python train.py --num_hidden_layers=9 --hidden_size=320 --n_experts=16 --experts_per_token=2 --d_expert=256 --d_shared_expert=0 --hidden_act="gelu" --moe_layers=[1, 2, 3, 4, 5, 6, 7, 8] --router_score="sigmoid" --normalize_top_k=true --routed_scale=1.5 --balance_loss=0.00697 --balance_bias=false --router_bias=true --init_std_router=0.0066 --lr_router=0.00103 --vocab_size=7298 --norm="rmsnorm" --norm_eps=1e-06 --tie_word_embeddings="early" --optimizer="soap_variant" --learning_rate=0.00248 --beta1=0.95 --beta2=0.99 --batch_tokens=[65536, 131072] --max_seq_len=1024 --train_tokens=836500000 --max_steps=8642 --dataset="wikipedia_en"
Below are experts of layer 6 (counted from 0) of a mixture-of-experts language model. Rows are named router (the router's row for the expert), up (a neuron's input weights, with its number) and show model dimensions 80-159. Each number is 128 + 24 x the weight over its row's rms, rounded and kept within 0 to 255. Numbers have three digits each.
Before each expert's rows: a language model's description of what the expert responds to. This comes from a sample of Wikipedia text that the model never trained on.

# expert 13
What it handles: Words in biographies about jobs, roles and honors, such as career, member, coach, Award, associate professor, plus his and was a.
router:146159146150106114073105140128089085147094085119108142100135114109090127151147176085130122144083160137122165153068160142155135125135084127151167115129111144136120156120129123169150096108080156130107089124146153143162107120144116154102123151
up0:087120132123109140089126091109093089108107092096151154074094127083096132134148122086177136112141157157116099103121112129148136183125124114146094126091151089127118111111133118113124103094148159165133112142105137157140158127119139128106102121
up1:101134108150147165131137128127127130109109145082136129102094106142146094136143136158123097135117099114128111091123135184110121137133126133098115091129082112118159090103143166115092106131113106147158132133161125143149065064132152132116105110
up2:113118083142110126100137135135118112148117103131086140136160112107093120122140082071106148137104121124144103089104141077150109121142134091110143137132139133135169159098144173124107106116132077099159144128123118178124116111123122162072107176
up3:111077127132094116122089157117124150138126149125125094146108128155130091100124101135150167163113142132151140144130137117146111128129140105066099118121165113108169128117115138119142110118110128122104123134142192107105102151164121136138137129
up4:116117155158151138120142125131102166139108131143137198143072108110114147141155187136126140140136181142110142180129135129128116158127128130132157118114139097120153161129118115119129140147139167057067091133106121162114114093140130165116064093
up5:159140140109106092138104147129115118116132133108156159103157142118103089131104163107101110183143124133134159141165123137138139101153118101134159114106152114158124165120145097165150134138115090126156131133129137159164142152159107132136095118
up6:132163122127078147091112107125142126154128128109066129132145105149166126136150117147155114134150138131139144174080107150166162131108111088139137105179108078106113158082163111079119121128117090155151105118122115122115150134118120132088129098
up7:121107112141085170103141124120050200149103130167124117116149119169119087092153135137163117112111161117119115082138166100146105130126149120162138147138132113154150126102161136124121134158178132149112135150139132108116131106152125180105138115
up8:116153111143153159139142116113116125126126097126133152081116150172109115136143131113190102115104091160113139100106166135151125122140118090150170171155089123157110112126140105118105129128128119131128097092129153123170154135150158140147103098
up9:120149133112194094076127143115129139127123124089082111085184149145114120117140146132110111117104118131122160159106135127144167133126119088088100101129151128130170155144099126115109124121097132136123110135126126146127123163102127110112105111
up10:169137136130172088137154116142157137148116110119113133102113139092131120127129129120144106183126154136138147139145112104105118149124134078152106120082131159164124129117138127131140118113107149145131161119175180152177125171122127145110131144
up11:177117126124156139143149121097141104154100129123133118101107093105130112114126164086137118166098142128125134151106107146117101179155104129139142114113136095130161079073153086120120119126162146141172143130162129140144151125137110089122089136
up12:146123133134090091125120167140124131125142128126094097129088082101088133168134151121144139145112137141163099125091200125141124108145123122076156130199129146154088099102102146147135108150115151137088107099084099154163144091076120128098116099
up13:145175116107126141108121128165100125151148189111108131115143136102132108106152140112135148117124110153152122126143139120103115099120130116126131068132144091113148145164097153055173138127113136169134124177142135119095144157145147122101149155
up14:165102111160126153107121171106126151080118100130113129108109099089126109160089118164100142102131132112102133119093150173128114156115098105131147143107120155099139124151136159141140153115109154146105172117150100172177172192106140118078129116
up15:128164115102153155125093140110127117157106129104139125157162104139119117111189148124126148130139102131095147141106185173164144174132116114146159147087103123110137141146106137076087106149136127112155128118120129098146081120099135128120088128
up16:124176152147085121116116149139100100171103154144105153161133136094132127132124143113098150106132126130142144112178145162116135128137111138147118122126121127136122137099091144107128144113151147182188118145114135129146094123138142118146148153
up17:131135124065116146127101115100071147131133146113097160159118130087106094128147128174111125103117106173147120114107179165137102113157111136147118148127101150166160129079125113139113149109142163106139132107142158127103122133105143136125133131
up18:105106102111116132109137141101105086141140122136144107103155152161137113149126130149140098124137124194114133150066145102111165100145150142165154091129134167123131134144127137133088142148127132074104136117130116156105131153112133175106121144
up19:157125128135148101136081123113103124133106152146135124151133071127138140138100159144097125090131177155111123113104150138134127153119110125157120140149119136114083160090110130126142125095146140147076122063141077118103136148170120156102080152
up20:155148119137178135119102112148137095099107127115102104146153133132162184120119129088126136101113162199104166149122111144140102080124098093107109147152141144097117118076130115137093134174102190110092160146158095140097096136120149108109123114
up21:129149120087138119118115160120137122134091106147099120173149137142099087135180161118128100125105128122141140103125176097107125144139116118140138143092089176145116175115105121106135116131138145121132115101079121150134123144090133147118108135
up22:139097126142138160146114145096072132168117135141096109111132108150125117135117157105106170182113159117113183140126140133136122136149132148119140114099167161111128152121145105174157121138112114091097130090118149142187147137120121124130128126
up23:103137139096148147132119097103100082113110124148135129137135066100105146064092162141114126145102125126133175090121166147089107109087090125128155112147093178112133139121137162123124103115133143103108172152135141114152139142135138141115114151
up24:125161135158145115122111137152120125119100126133112078095122135145150139141127163108083128182118102109103156136115211102125121151109124094081103097103159073114113126114115127106141104153120189178134183120117114124136151133130098126108133134
up25:121148100156151125115123149129110168078140140061132106103126106129127141146144122115101144118086101160161157165149147138167166120119151129114130145182072150157086110114118165107121140134144090118095112093106118158150077133105088100169101180
up26:128133063134113094159145148163136124113116093103080174136123140125136175156135150100120093134135110151126112150131141155159154130131146116108147162086104101116116126170117136130139118125113098101113076120122106144164080103119119133133172066
up27:147125094146082144141088135149113136088145115092130107160126124164097159123149101099099141137097117153158133182127109170114113117127120141101199125147147118137143118152135150105115123105120143128136113121142133128114185135112101115138106133
up28:144121141168150154134146172109113151104155093157138152115123136131059125133165160115124111120105161109125103137118163129140090115102137146118151153103110073104136138125161142152150128155144149106117128128162132129153108135127121119146154092
up29:135108110143130147142162129095130152151169104110095140155160130104151153155123127120149121133101111096098177134119153122105134131104133123113132073153161126133151115098099085174104144146141119129094154135123114153086127151142108128104084185
up30:145165101120111119152147129140144154160120125121162137122088109155116096105153142104110134158139156140132104143155149098109109133096141134141113119114114132149127112176127148167167134071115124133105111180090118162129108135079103098076151137
up31:147108155143134094109125133148137144167094098119118145107127121114110100150088156095150135159156136118128139116130119194150128147160107111177122152160133134167132123131168148122168121148155109124160181097117124175114101118137125178117120171
up32:135156097146098132130094135121120106116138126140142181117121141110101156136078140100147099136114139141151090139134149120124144187220120140099106149131146131137109120198096119117129105120147081116133135126067109112115124148109150114139107097
up33:127100124120089155089170166136095116150130101147161116085134113162115135148116154118137117131130143107093158137129134158116113068136089144149107143167071100147078104183082151118111134120128125137169096144120135100146149117141133120137142176
up34:190080103138143118130129140092103096115109136146138090120153094142118091130153169129150092129117115119108182146153136155112176129066119068155151172064127107179102139116121149105123158113112181114131123127118110156149142128145130172162134088
up35:147170116135124140109068177142136116134086124153122126091095143148127162149125125148133129120140140107144127172142147100134170169142139132121146141132145137132093122147120151125154141119103109111130071167081062143131138151119146149125116144
up36:187100112149117108153128143134129101119132094099095114170127140089143121116137130162135139166089136129110110150116142156154097133099127141095136064132139172116127140143151144140117132119121158135142114124139133149090118109073083136101120142
up37:120133105116138119114125134114101126109137132094123115117123135092134143159175143124135150109150158103152106141103153117151151108093109152145129164137104156124084151098121138168136130168133101122155095170115103116162120062144160118155156128
up38:094089105122164122122093160163109193133111137134083118143124139102087144126132147116156123094120137105142106096136141094190119114097126122143130157100189107113098129128101115098130100157127119104120115121091104109077083148134149115103119146
up39:133147117098148124116137162156100098145127134119136101140097113107096097128131140137094145135112108125110123110136112112111181133138108129160175108102168108125102077098117159142150129061106141154119129115181091179139133130133135089162121148
up40:155173152164127128090138171155125170116105109154116105137143107124138091111148160099169099119122122142101111118138106152152131116129137075111105132106131116135106112116124160148133108092143156149149105136159158159131144168127142116114112144
up41:092132090152131122104096120113104127157116122135095163137088127127148114161152090135190124159146138152137117147111109153102159169141093118108125148128111135119108146115146125097151094132181066090139106125129108146143103106149117122135147132
up42:192143090158112147107165118143123172132149104144101129115179124103133133136131140129108152129151101084098108097105142119162092166139110140129141100103150135160145130114125118141131155122149133111147097109183163123168114123119118112109126170
up43:149104114141095094113105112117089090112138150123043137163142141205146118148147093111161118131119161135102102123085157157131098131134116099134131078106114149165137102149108101143142128171117149118120080120160158136131136130116161144121136160
up44:140121132114112141118074127122125122123149115091094135125130075176121166123165099130142130133137142115072134145105119143136142148138102144161157143151086153135125163139111136116123126161115111122119144128151165147136125122104079126113107113
up45:130145148125122136133085220157090118177158146112098160112095115161113099151173130142162142120163102113141131093093089152135139108111082108094120089126115091150130141135137111129135047125135133090113086110175119141137128108156168082116104100
up46:098119065139072089096160135114099113140093108094145152152118086101104126116100119117134117078132127090126114125071172159141125092101156107069120100094137152158162146128110141127127116170141184108135166165110135127152125102094125133146128158
up47:178114122152106139138112109105115122122152117152136091153152104123102118191171194142138158113093058136147110100101149144098149111105079135079138129125121160117148144086097156171109124142098152144114112146173101116116120098110131136131090119
up48:161163140127109122081148110157079111150097128151112159110163106105130130118187135103095139087102140166154111139106158168135135112143104170165108147127139192143119136106141083120128078129116162139108140112167146116168088116115106171133157144
up49:114104110185147129112162125145102088087144154109108117069121124113129145130126145124116121216120151144094125127115083131132130143168102192111145121163111164134131164130091131130146156122112112134135120147159123176131144129152141154188136175
up50:128104111139135152093150167134140094101130170088118111138137127121105091140102120137101143144125165140107161125130143146101126121119090078094152140086136114118135155109132170143129162125095154133139144111101138174114133089131123055108090152
up51:096134092149140146129164140144089129170086104150126125129093090121119093136168134105139091148129171109123082139156174125103120119145116102150101121073112094128123149150124132174143102121131133116113134136145157129121099109105135110119083194
up52:148104134108110108159139082146130108139135128141100093108171125134141144133137172120140128104115153154113081109186107090075116144097132083139123132149123147096134146130169125144141151131120132123088131128123123139086091107150133124098069139
up53:088143151143136139130106125110145132129156130170133150147149119104127099147130128119150136109127168144166147143093128170196124108104120098152180105117080135111115117140144099133133147145110124103142124145159137135147124111132106110108137163

# expert 2
What it handles: Year digit pieces, month names and the words or spaces before them, such as in 2005, from 1895 to, October.
router:124110154100083120075110196175158098143124116127124116106087130120102119097131120103125131137134120116121155110077092150090097144098123098152129150196133094116132102165111133116091120088114084098094132133153129116073121113132124102120141174
up53:150115150126145119127163117154128116136133114141124130073108120098098108106148138095121145135117096116129124110153131155145169143095164114138095151076156143153128157108112099160111080167138121137145103076090104173121127168126106146131092165
up54:115121180158113142088100110104141160151084100145154143086123106105133156118147114129109113093153132116095162096090154148114151140106122076127111120115122118097156146138120148148165103169121112136115112152147121134106101151166169116089143159
up55:058117170126124105159136111134165147105132100105145151122166147112099104170117148187101115151116109146121131115122124125147124132114153137136140090099140127135137150102122100142091158116103163151115143096113090174103113154188124128149155138
up56:171109156138123158124131170154126139152093120157120132155147071106107122147149093116109111123136110112131145148102127098103095115151153140117161154154131136131120106145078079144106117111113104131187112130146173151164153133157103109181063125
up57:115126159128119130146105166080137185110102125124134118147160116124111148151110125100160126123150102097118120085105144164153134134102154147128154084106076143085145156116142109134137137158082117135104141145103139140135123100147150164102119122
up58:117162107107053144148117127124134153142130138098194147096113125169164130122106124114119111175103143106187109112152119091113129163129154127128143118138105100105130090129129108145153133110160111114122100093131110129140133095147135174097134167
up59:060137135104149117071138118082159130147106112114134092097113166122136067097116099103147147136124129114118133113161136122130102156113104107150134162128149118147128088137110097138124126123114111129127107135148130133096113119126125109133124112
up60:071146120176108108126129132147161124136151131093117116152099121156136109104096129095106120155143106144111105134163095127129148119125122115128078064109117101133111130136128098136141107163096111153085110136143127116106134159166128170174112108
up61:086130147158133108148110153156132105094137135146181118130123141169151132149148110084120132095156148177102170153181148087116120103112138097134084157108137101104121115179158149124148104113148115116156112172123117095138107131149132109145132121
up62:141111145120112101140155104119150173112152132104138095140063132086148118144148133153147090134095124159106156097085140093123159143136155141133154128092077110133087164147152112124107154142142095130157134135129129131116115115114128083132120096
up63:116059137098133131126114141145125124120074078075134163093058114141108080155100152116125153152116130137124124162129115129135134096129098076113114096154100127139175148052090127106105104125151081144129134132140072155109109157126126147149133126
up64:154142155094171137133121162142134174175180098124153080121111113083140115148129137127099168126105114155154186086074163129135138140132096118139095148108164124115103120112166116100135139136144142148151162119120099151096115094136120142103071147
up65:135149102133134170136098147083133114142115093112140125101126119145164147134085150095119111117079082097088120092120108126123110132105128140134116111170117101139092144141100131168116140099124132153096112113115141103106085148138144136134142123
up66:104158164084148113157155120102110114129114121153125185144101120097136136138147143096117116120134143142086106088099141107130121127123151148122123086168129114165140127141141100152135125146147090077109181119130129145127104123123104124121153126
up67:131139134160095110120100108124113082146107100132139104162137143169178136186134132120135126140145117094122129132163136138126115132150138139097162118159108147145125176113137163130119141125150125112105125149112113109124104146097164163124063111
up68:163080150150116120127109114114095158157153129143152109138120106177114099117119138123070144167152133132099130112091097113112117148180097139132123155125151112084139126169101131112134123133118160134150114131120098117111140115133145150174125161
up69:128150156116163138125089095157134089162143109066077171120134102142154122113111107134133137161112125126107144125087142135096085095125138110091118116124124116144159131166101108123105146133130119116118133132171121148092109100118114146137121151
up70:138137135148151087123089194135131144102122146099118099102132105134136113130144161112153117136099094191139128102111112149091190117115146136151129065138101118096113128120119099124151126077111112134158104112167153121102144096121110111162116105
up71:123131120132116114111126118091136106117065164155130156114126139080142129140142131108128136125126151073099074111094116179118096070125162143116121135128146099135111128088113118104122158155042109158118080146099106138136118097175106119157135160
up72:154123158123112120128136129097143135121149135122108153138167114105109144102125137092107119112115097142107132135114083101122095112124124087117168138121141131162168117145127088124144106113076161079118123104118107146110098138151145146095102136
up73:139120091129176143107118132114163115103123110115144128087106099128100135156125127113148132109124156119146146137111148151095164117140116194115142086155142122130101126180138127155141130124162126121124107113155104109144091141097123158096124105
up74:142161144141153108178123091091098127136069119107147105114105150107133087145129103108140127160118159112114108126093121142131125110085123097089123109106153134122144154159142134143136149143121116137119092116122137106124110105149110083118129116
up75:094083103124098146110152118153118138106102134099093132146160156121166126119141130142128101135134107078139102114068118097124162164122123143123108149166116104156125114138118165101128120104059130162129154141114110111160135124188130150132164145
up76:127147158159106138156113115116137106114137158093133134098120145131126085132101115130118172119167134151118114124154160098110159101161125105135155122095119113153147128154151132119106136172150127118096073159148106111096125131096114110099125130
up77:099105146142138124144122116118125129123115085122130123155131138155155124143179108154128135149141139101104166128165097090124124139095128140103141127092127114135145169113125153128147193169124187116108168143130133122118145151146137086125107168
up78:084166175148129165085134121158153125158124106121141149158155147143105137130136154118146101142165104093131123158102112127093143126108161121165138109178095119141129152101180170131132144103108135112146131126085120114120077186160136108127165183
up79:140081118143137149169115119197123092136115111094178130121160119122140122128104090126076128147135135147137133146128131154133096100146120157147149089108082120151145153101076119133156151166139102056111107115120152130091130135117143119153148128
up80:112099133127138115101142093131141127151130081128171128091135128128137134091072169181149131166129089129133154137107126150126127096138167154121141119139146136122134144132092125114107125133140145113159156104108180135097180133126145087114135142
up81:160143140157102134106091136117106086130173096131186133124114141129113119118076152147142138085099105130109162150140135131102133142140122183157125184117118156144140063119107148100089153110121110116108099120119118147131112129146114138118079133
up82:134129138085073178117113147111127086123130143115125126105126122159121132136108154107137128176128125129126124129141127148097134133106102156113122120131152110173148116151122149097132071100130113143114134126105144138073132147099119120126095155
up83:079140096144097114138099147091142100102142126195149123114100128098151088121094150118170132087144144110138145158109102163132105114160140114129124149172117117116157169118128150124120097128102131143114117084171105130123149137093154140114108130
up84:134117121114165139144104119130129096134131113127143131121067098112118131084132112101080136129099100118162147120177136122116113087110110146095142093156172124130139082132111120139119123154096141123079118144141114146109083122127109094157160112
up85:093120122132159103133106140138103118122138163146097135150136085068081137132132152143110149124081078128143139127072100148118107127104143114162145134174132161169127121132122147126133127094107087110118130135128170155141125150144104151081133170
up86:136148133140130150106094138147123116139124103107133045134120125106156170129132128140166135147127114132170122130102109124135135166176152144128070103094105090131089191138128113127111135059083158082155100168121155137131114122166145056118161136
up87:147142119117170165157092125161142110118131128129131099131137154115127137139089139146075125149158088110115105134135088163099132144128141148150144129155091163134135124080099112111094092121111140102141119159125155157087104181076135119082086125
up88:135119144086108150158123141150116078145103131167088114171154149122102105140115166110139135154146154109131166163112157148087125150099130080131123155139132135144112099174085168142110111142119119139149166147143138145134161168179117138105155127
up89:114143095168131144135070143119108121162121124148129159149137103151144119180081135127156080153107126145120099138120102120113135183128101137132131115126165121137111119088131212111124143171105126138124075079100112130139137162140089135149142101
up90:123147111097133127082149135121169159160124154092099113164180108145097088134142116092107081139144142129104126144149130129145146126123135122097125114159165114146153133118168158110166134100087114155095100115145142145120119162136131122152118091
up91:117127163143121101129161152139136131137122144195089114164107132135116123092141155133121125117088102109123144173123124108148144155135097128105133116142131142114129140115146161152151108082150152095141150070132169117082139127107144100148101160
up92:133109106126123128125112106150131152124139101122143146090155148177085126140138134125099117170136124121086130075140109118088123171133072155143096145130122136121132129157127116132101142074161136126128100091091147180116126088174139075142142125
up93:173084131122151174104118113143151083135107116100119121082160114141130153142171107127104120146144114113108151129130173158075106131092108089145132105125085139136119115119144099093107133127087073131158112119105127138161126128140136135082126088
up94:138109140149156136138110172092082148152182128114129077121128109148118104113116094147114113150155119152153175126160127126085106106180101130129133119153101122111151123103125087127119104143098145088146126133143095157139141179094188049092156124
up95:103108151133141156122111143134126131130135078121113134162142099110141072089118111143111092143128131108106173133135169128172200134122144112129147156105137142139100151156137114098114151172122167143122114088175113173148142161099145120141146099
up96:123131134100120152115067121134120126096150176122140107103118081139125123123106128140172163095120118137187142101163135120119137128118164091129093105133156108155161108133075112119130131123123104106127159139104115133106136160138111161139123101
up97:128074151096129121127158162152144151115145131141125133084121090109129126158092170136157127123136122150158120122101092088117120133100155166132110160124125106149141146148141100128109121035135123114107146145127164149108098108104102139082163163
up98:104135159143075133102147150147165145187094152129154170101133139113145138117152127132149124165140148085131111143103139129099152159088115120165131167118095132149111090115126148108125140132166120109172162113133117092131105113138135117138082122
up99:093164127116108095116091167138122141182124114149111102164120131150104108143098132167126118148122170087153127097133139129125096110134154117126133123159100103156171098131146148179148124105132138124124157110112160153136080152109053148116162138
up100:129161115122102126123153093100129129152124157138113156114089131163109116115110152113144155129118136102152141124147149120116162148112093155107082134117070125174077127138111120079092100089108106126131136139123136125090123125161157148134141087
up101:144135128142117119115108117115131138109093139128133092144134137105140117104123147085145102092123180141131139136171112106111152177104132098096168134114104110138102132195125123130135165129067147144077132127145121103156197120109097133147106138
up102:117163126121127114138135083196145158152112106119133173148153108079152160131123134117125161119098110121127175111095139092135138116120125160123169099107126120131150157144151101137134117069109124111104140164137142156076143095119126152117181145
up103:117123167134088129082111192149145126124112147080109138107101092146139101111130134076073100103131132122133110125101147170095122097092120115137116116106125122140157115167114111118125106095112128142125075073112136146117146149114164122083147112
up104:190107174083139158127173156123121156128151147107109143152125161137058130111164108095121155117087149102108122135088105191141053095065119078164122130149119152108141137137125137174146123149160117142108147156126098141125107109122126120106110117
up105:125144130149113147130154135154125175112131091133128202118164117163143135143100114081160147111148113116105122131142125160127126108145138115102097099170095115123103136133105142116113136138119082120106142146120152151099123138091155152141153088
up106:133146141113127112139121146115112139143196109097139134112124151130127138137163188125159119126129108151151120125113124105161149083101075146108123117127077146090145154112160134115143135131116110126104126124125122146138136129123130149091121107

# expert 3
What it handles: Opening lowercase fragments of ordinary English words after the or a, in science and general prose, such as sy(mptoms), cor(related), ex(ocrine).
router:125158114099091126126105133144090134126131117120119112117119137105109101151089120113184141180170119132160122143110141123097130133115117118092178136157134119143118123127127106117149115098137157136080100073147136142113100132139162133106117123
up0:154123111125072146117072165111141142127123146120139164155151127134105111078160113149157158136138092127105141163090102133201100187069147137131173168142143142084121156170107153109166140106151148081085129133165110135075121129097105125128093160
up1:121080105146124177090152123141147169097111126117132111163139108118120082076100128129133152158126133156101146104077137097148149092167138147111103147165147134120068134098118118169164079115145155123106108094098156170137126126100162134121144111
up2:167177132103071132133102157121166129121133152137128165135119125118123092137143100156113155113146099097142134177134152103125144128152106143123140162120108119128117128148107148136132154098135113123124137087163079182114092121134135113122090107
up3:122135104106130097149093127142132109110154105143145083150130085152093134114126112122138137144175114148143091158129131110147139148105097139180151168125133137081114151163134127115127108120120110140160118115113128126130120109131150131100128187
up4:119127113144087121111109150081111140123117143131115068134190093150128123126125097111163149180111146148107101109081164118137111121122138120108137139120161124150141169144127102165154133166184165130101098139134166138102108147129080143083123111
up5:117149158161135171131168108155170153147112135139096107097113128103163100133115118156143132102141153115144115150123115185105138159117150120148097166122120097144102094143119126120086096106131143130121141133139130141158117155120158119137110149
up6:102094135143101108119156127136127124113142169092148133088115139117106112106158161144069105108140112185137118087102161080082104097115125160137142131119135128151129118114114119098112123151122133101162156141141122140099101109132143103151142165
up7:151122096154121130118077138167086141145100072115100132129158118142173128136130088151132157144139097173087139126078092133127106124164106146126152114146170126123142100105106106115142129124195150134119167134185121145111145154156147146097102156
up8:149133164135137156109179132113099098125107127126112068146076138142100118111093115173122127156126136153127080159170117130132140148112145105132157148123131122150089129077148153112140173116128156096127112150184154098139098108131162143089071148
up9:120113153123097136103119133157177126135164103152105118140123111108190103102143126105142102164111136098133119121100148150138083163124141096111138124122143187129140123100124144139122089155135123121096085080195115143163080136152144116119128139
up10:119132135105156146152149148142141143105105149130171125124135096123136136097135139090139122155126156163130154158177094130102118126079156151129128122142120175114120172145152130119142127084141149122119110087120163141106172131194137131082113129
up11:141152112138092118142110130145112116140108132087128132147129113120147127184103159157128145106137107129117099110125086120129147084146143110112140156087162126095141128143128119150094146123094124121133126133144181135122101118161090150117118160
up12:074124130166111135128138128123116150160168113137123091145109143092106115119097124170150115186109138113094092147108162123147078146104157142151157122121151123156084143141095143121111124120139152130121151093149109079128109130154120120102149114
up13:111157139108122085078092162089113112104140135121147116115146092115147095143110107114121133094151120123143123136116136112139155107112165089109152132156112121120152063146134106099161137122122129129125128124148147110103090127096150099140105144
up14:167149094129154151124083137165108142103094161087142153147142127131156103130105116133150106134135116142130159160087091108172118082175133101101105159139117135139116109142146122135096106122131128101135121110117089142111113125135144149156085169
up15:150133107111112129131134137119128161121097072132102108109159128126102088142125113110141173148077083124152116094146176155139160117114121119093149170151134112083113148100084155142162122132115116106119116134134099107153145132098138137113148078
up16:180126120077119101096111175131116099122126145102131109115100131157145161136112107112121133130131117137202137148157081099137128152096083128110090101138143118124108163125107120125156125123084143139128121086108183088120141135112123114133136166
up17:128101100118118125090182152126100115178136118127146141153128096127095165125181152172117140121113095096102113141113152107110104132171089114138113165148136113096139146132132130107162114126114093138147141078172079151154118139137105150116125152
up18:130125162103177140164116133102104179102119128158106143137143162132101108154095124118165130163135111167103153124124146138118125133099108101123128159123136113148131087157094166153162121173134093136116170107113186164154112109178142124171109133
up19:132134095124144125146104102175171133145082119103107144115109115105097104126165100127111151127120136114125086146107144154159137114133146125067152136143112160173157136118137112122179094181186133128138129139115140109151097112159126089086101106
up20:136166111099147137126100124103134126120117130125130180145111108132135107160081101093165136180183165114138145160112103074149082094076148135150113113101060166113119148141166092115135137102164156107139106098139074142129133168141110183123128152
up21:141092116161150155126097148106077124120120111125123115154127112096114094114162190107167140168162121130120157115086150134142113114102101127114124159103151123118144115111117121159125133132136128132137113136069103137142134144189164158145136141
up22:149125108142105107148078102119118188098144095102121113118127128143095141128118144113142111149166110097094098154123129147095117150129067110185132104149141123153127154150161153113073127115132139131108137127148097083131107155130158150149131093
up23:132133103090117145143125174123122113117160161120133151175101100149129147130110133193180152164154112157141105108094152081144155147119150085163090109140103124125132140142156152160137126133160147149062148105126094123124127116175129088132113125
up24:106108107144107157119126129151101119160120143129135111101154106133142099135118103106088149166127144155169150094145123138157088123097113115138122111142117134165144141098103133144134117115112138144193170111144112109162105111128137142108120123
up25:116141100142098072119101175120135144157145157101110168139169131123126139115126126085124111211114138142116142086122116147094146101139132083113122068098134113148141159113087150126113113111098141079118156122159154121122130134113118082139088112
up26:136099111071133157105098104117108130114143080130157124142102150186109099094151131156187156136164085137090130127098113146162155128146115153143138123105139113139144157106146125124152143121154106119121150086120151140130078168133134134157136157
up27:100108132113124135068075127123142109113121125065114146128126113094071129135098091134172114132099152094138090106102131118105116091148128157130138119100160132101146156122113151075119174169133126145135116117088138135104147144124083110137136130
up28:152110129125118137167156122171131169122117144122145146159159143169075102106201097155136174133160095116127148104126143082132141153128177112108136106133121170118144107115122131161135120154120131098116113120107104151156076099152147133136069076
up29:096133108096120136135101123154118130117136167152136144139106149104118140147117141120130154145159095150096151137168158133130113136114148124145109133140130106129085148101115139118107144125136119152139165070115158150164092088111145109096136102
up30:120120122113126131140140136132085083160158108149122141138127149077130126158122125117126147125155134161133061095132146112124148157100091134127134132155151122139101156166133101117170106092114085119149118150144124142117154140137140139101142174
up31:047146182118103149106123155152101152147124135096162148151111127123119162131106119056119172121140114148151083120119140096129152119134122089134132141107103136131129163136119104119166111162157150135109130150141089116139103149142133105117126107
up32:118192110109108126154157125116125141141161160155132125107120125087080126106144149087112127118131151127105121175093145112103140105144117113156145134144143147109120175180127109140096100135125121155128142117159121131102076185143132126115141149
up33:113144117097137121144111163092113125128142091099154102139106142176110110125166130118124166109141082131132068128103158093102079139148122104171141161070116135136114148115124100128156090125133132151135150117158134123109109147152188112138103133
up34:119092110102141136109135178113121115139082106108132109131170137135103128126096165088138146123099099120144127123123120108117118122138105144143083131158154070154113144122099111102098105149128125116112165095169096187136114117140152131116101142
up35:128148125128127099141158111083071146123128097173119110132089119137136147164137106134146165131126092145139071169133167157084099154101175120167103087122144123144151115150116136107127087121100115115104130117127138126123126098172102143140112063
up36:158082104133139161120081161105121158131115110112157112106144129107120152152150095129100165120124181142150087118119130140099160178126122117125125135110115107139099134127091151155148106131141149134143140137134099082126115125091151134127121143
up37:170101086163115121116102165132109155121099174175134121086147106142110101088144112059168175166147124156108120132108168084190157109125116135081162156145142125129119103156131118146153165167107129113144140122156089135087105099118159145136100137
up38:111168139112098098130140137105113157161137100105108104155138113102089128147151168119104166150130110109166107088136093108107122134138148126105162132127160104097143176079160087100169136139145050099117150132066092127169074115107122157137127094
up39:152102137143157126145133137104152123141103145097118177129107106139148140112159115124122180162124148107145153114084177108139156090136111110129140124121126145161138121133120132104170144175115079144107161089163130111159126130117151125136133151
up40:118140120104124154074120117117116123142093159123122101121137098095119122183165161130184153178139107068122105165150121163118098128114155145135092159149129141101135101117099144122116148118151142103152135115132082119140130134148107152117136168
up41:099166088111092122098136140109081099144111161113150138140137160109130107152125138102100115099116124099115137156140161096145148087100148116145158135108147097145116139114119166140161140138125156153164120123133112170130121132134156134087162147
up42:119095062120107106138130133117121146077094107128154112141149095160122141140097140053139151156142153140121125086093105139136125156148102134112128108094151104157147132129121130124151115151156078126112178143123137163112127117121139155148120102
up43:138102108115122132127137113130116137166115141114117187178135143111075116110128098142151144113146148118153141112145136112150119156058136103162115095103124126153102173112154127128175131103140140120139133128102151128125112118123121169095142138
up44:119165152145155130129139113155110142101121110122103115113123136113157108181063141127126143136149058123138114192103165090110100101122130123119084124163115148158143093110103108092155156163135123151094116141154149199167096092137115159087133112
up45:120148111131091087127134096147132099125075147087159103121149112129126138152140114129120112172121168105154108171124104119149123144092184117087135169114151136148117147154144106165129146151109148112109132120138165099128149152090132136113174110
up46:149135142126143130121123147115117099111122107094137162157147139137138140121117148124143104191172154070128106160136087155122184136153097095123164183129103103094105132110128147108133138116145105082135134073147120137099075162109160111120130156
up47:106141111098095123135150120166142135141149115162133109095131167134147129132154111140147157142143142158113144167119154157139131141090154121131097114139114137142120108131114144148117117109113136152123145133130132123144092166140123129120109075
up48:105153128119103152110098106094173121133079147148104108141118156123197098144113101129139165151148134093106152124113106108152128123133157124103171088130074133146123145106131128139104106087112126176127155084126120142176109137125146168072127121
up49:141119103142127114145097161145119155132149116149093105085140137185137080112131071130111144133155139120126115183115118143144128143085128141135131150172104090135127117136124148123126140123132166162128110146149142124118088125129125139122089118
up50:054143074094156172140121098172121164170144135158108137147157182143116114125165113115088178127125195098104093104148111136114150104111130139158132118161109087139135128094142142143125082110127151140157116110107130114133135114106135107121104113
up51:144115103095103156136118108107126105097128113148099093135097101088149107140121133116136149114119130116154171066134163113152179155086072114155148122098118125105138106160167158127158129167102142135136150100130160109132115136172130109120099143
up52:116134154164162127127155164098111100133155122152129165141114155128148098139099137144098160075138149162109144147085114078157106110041133181142135088133117156131114141175127099137137139127169190105122124160152105123109121108147136086099116130
up53:154144143129134150104154120150113136154124137168167127129130127159114110144107118120212117152126111099118085161099135114140160146094113170100136168129164112127159106122121153126113113129139153163124118132149143125159126144124100096168093120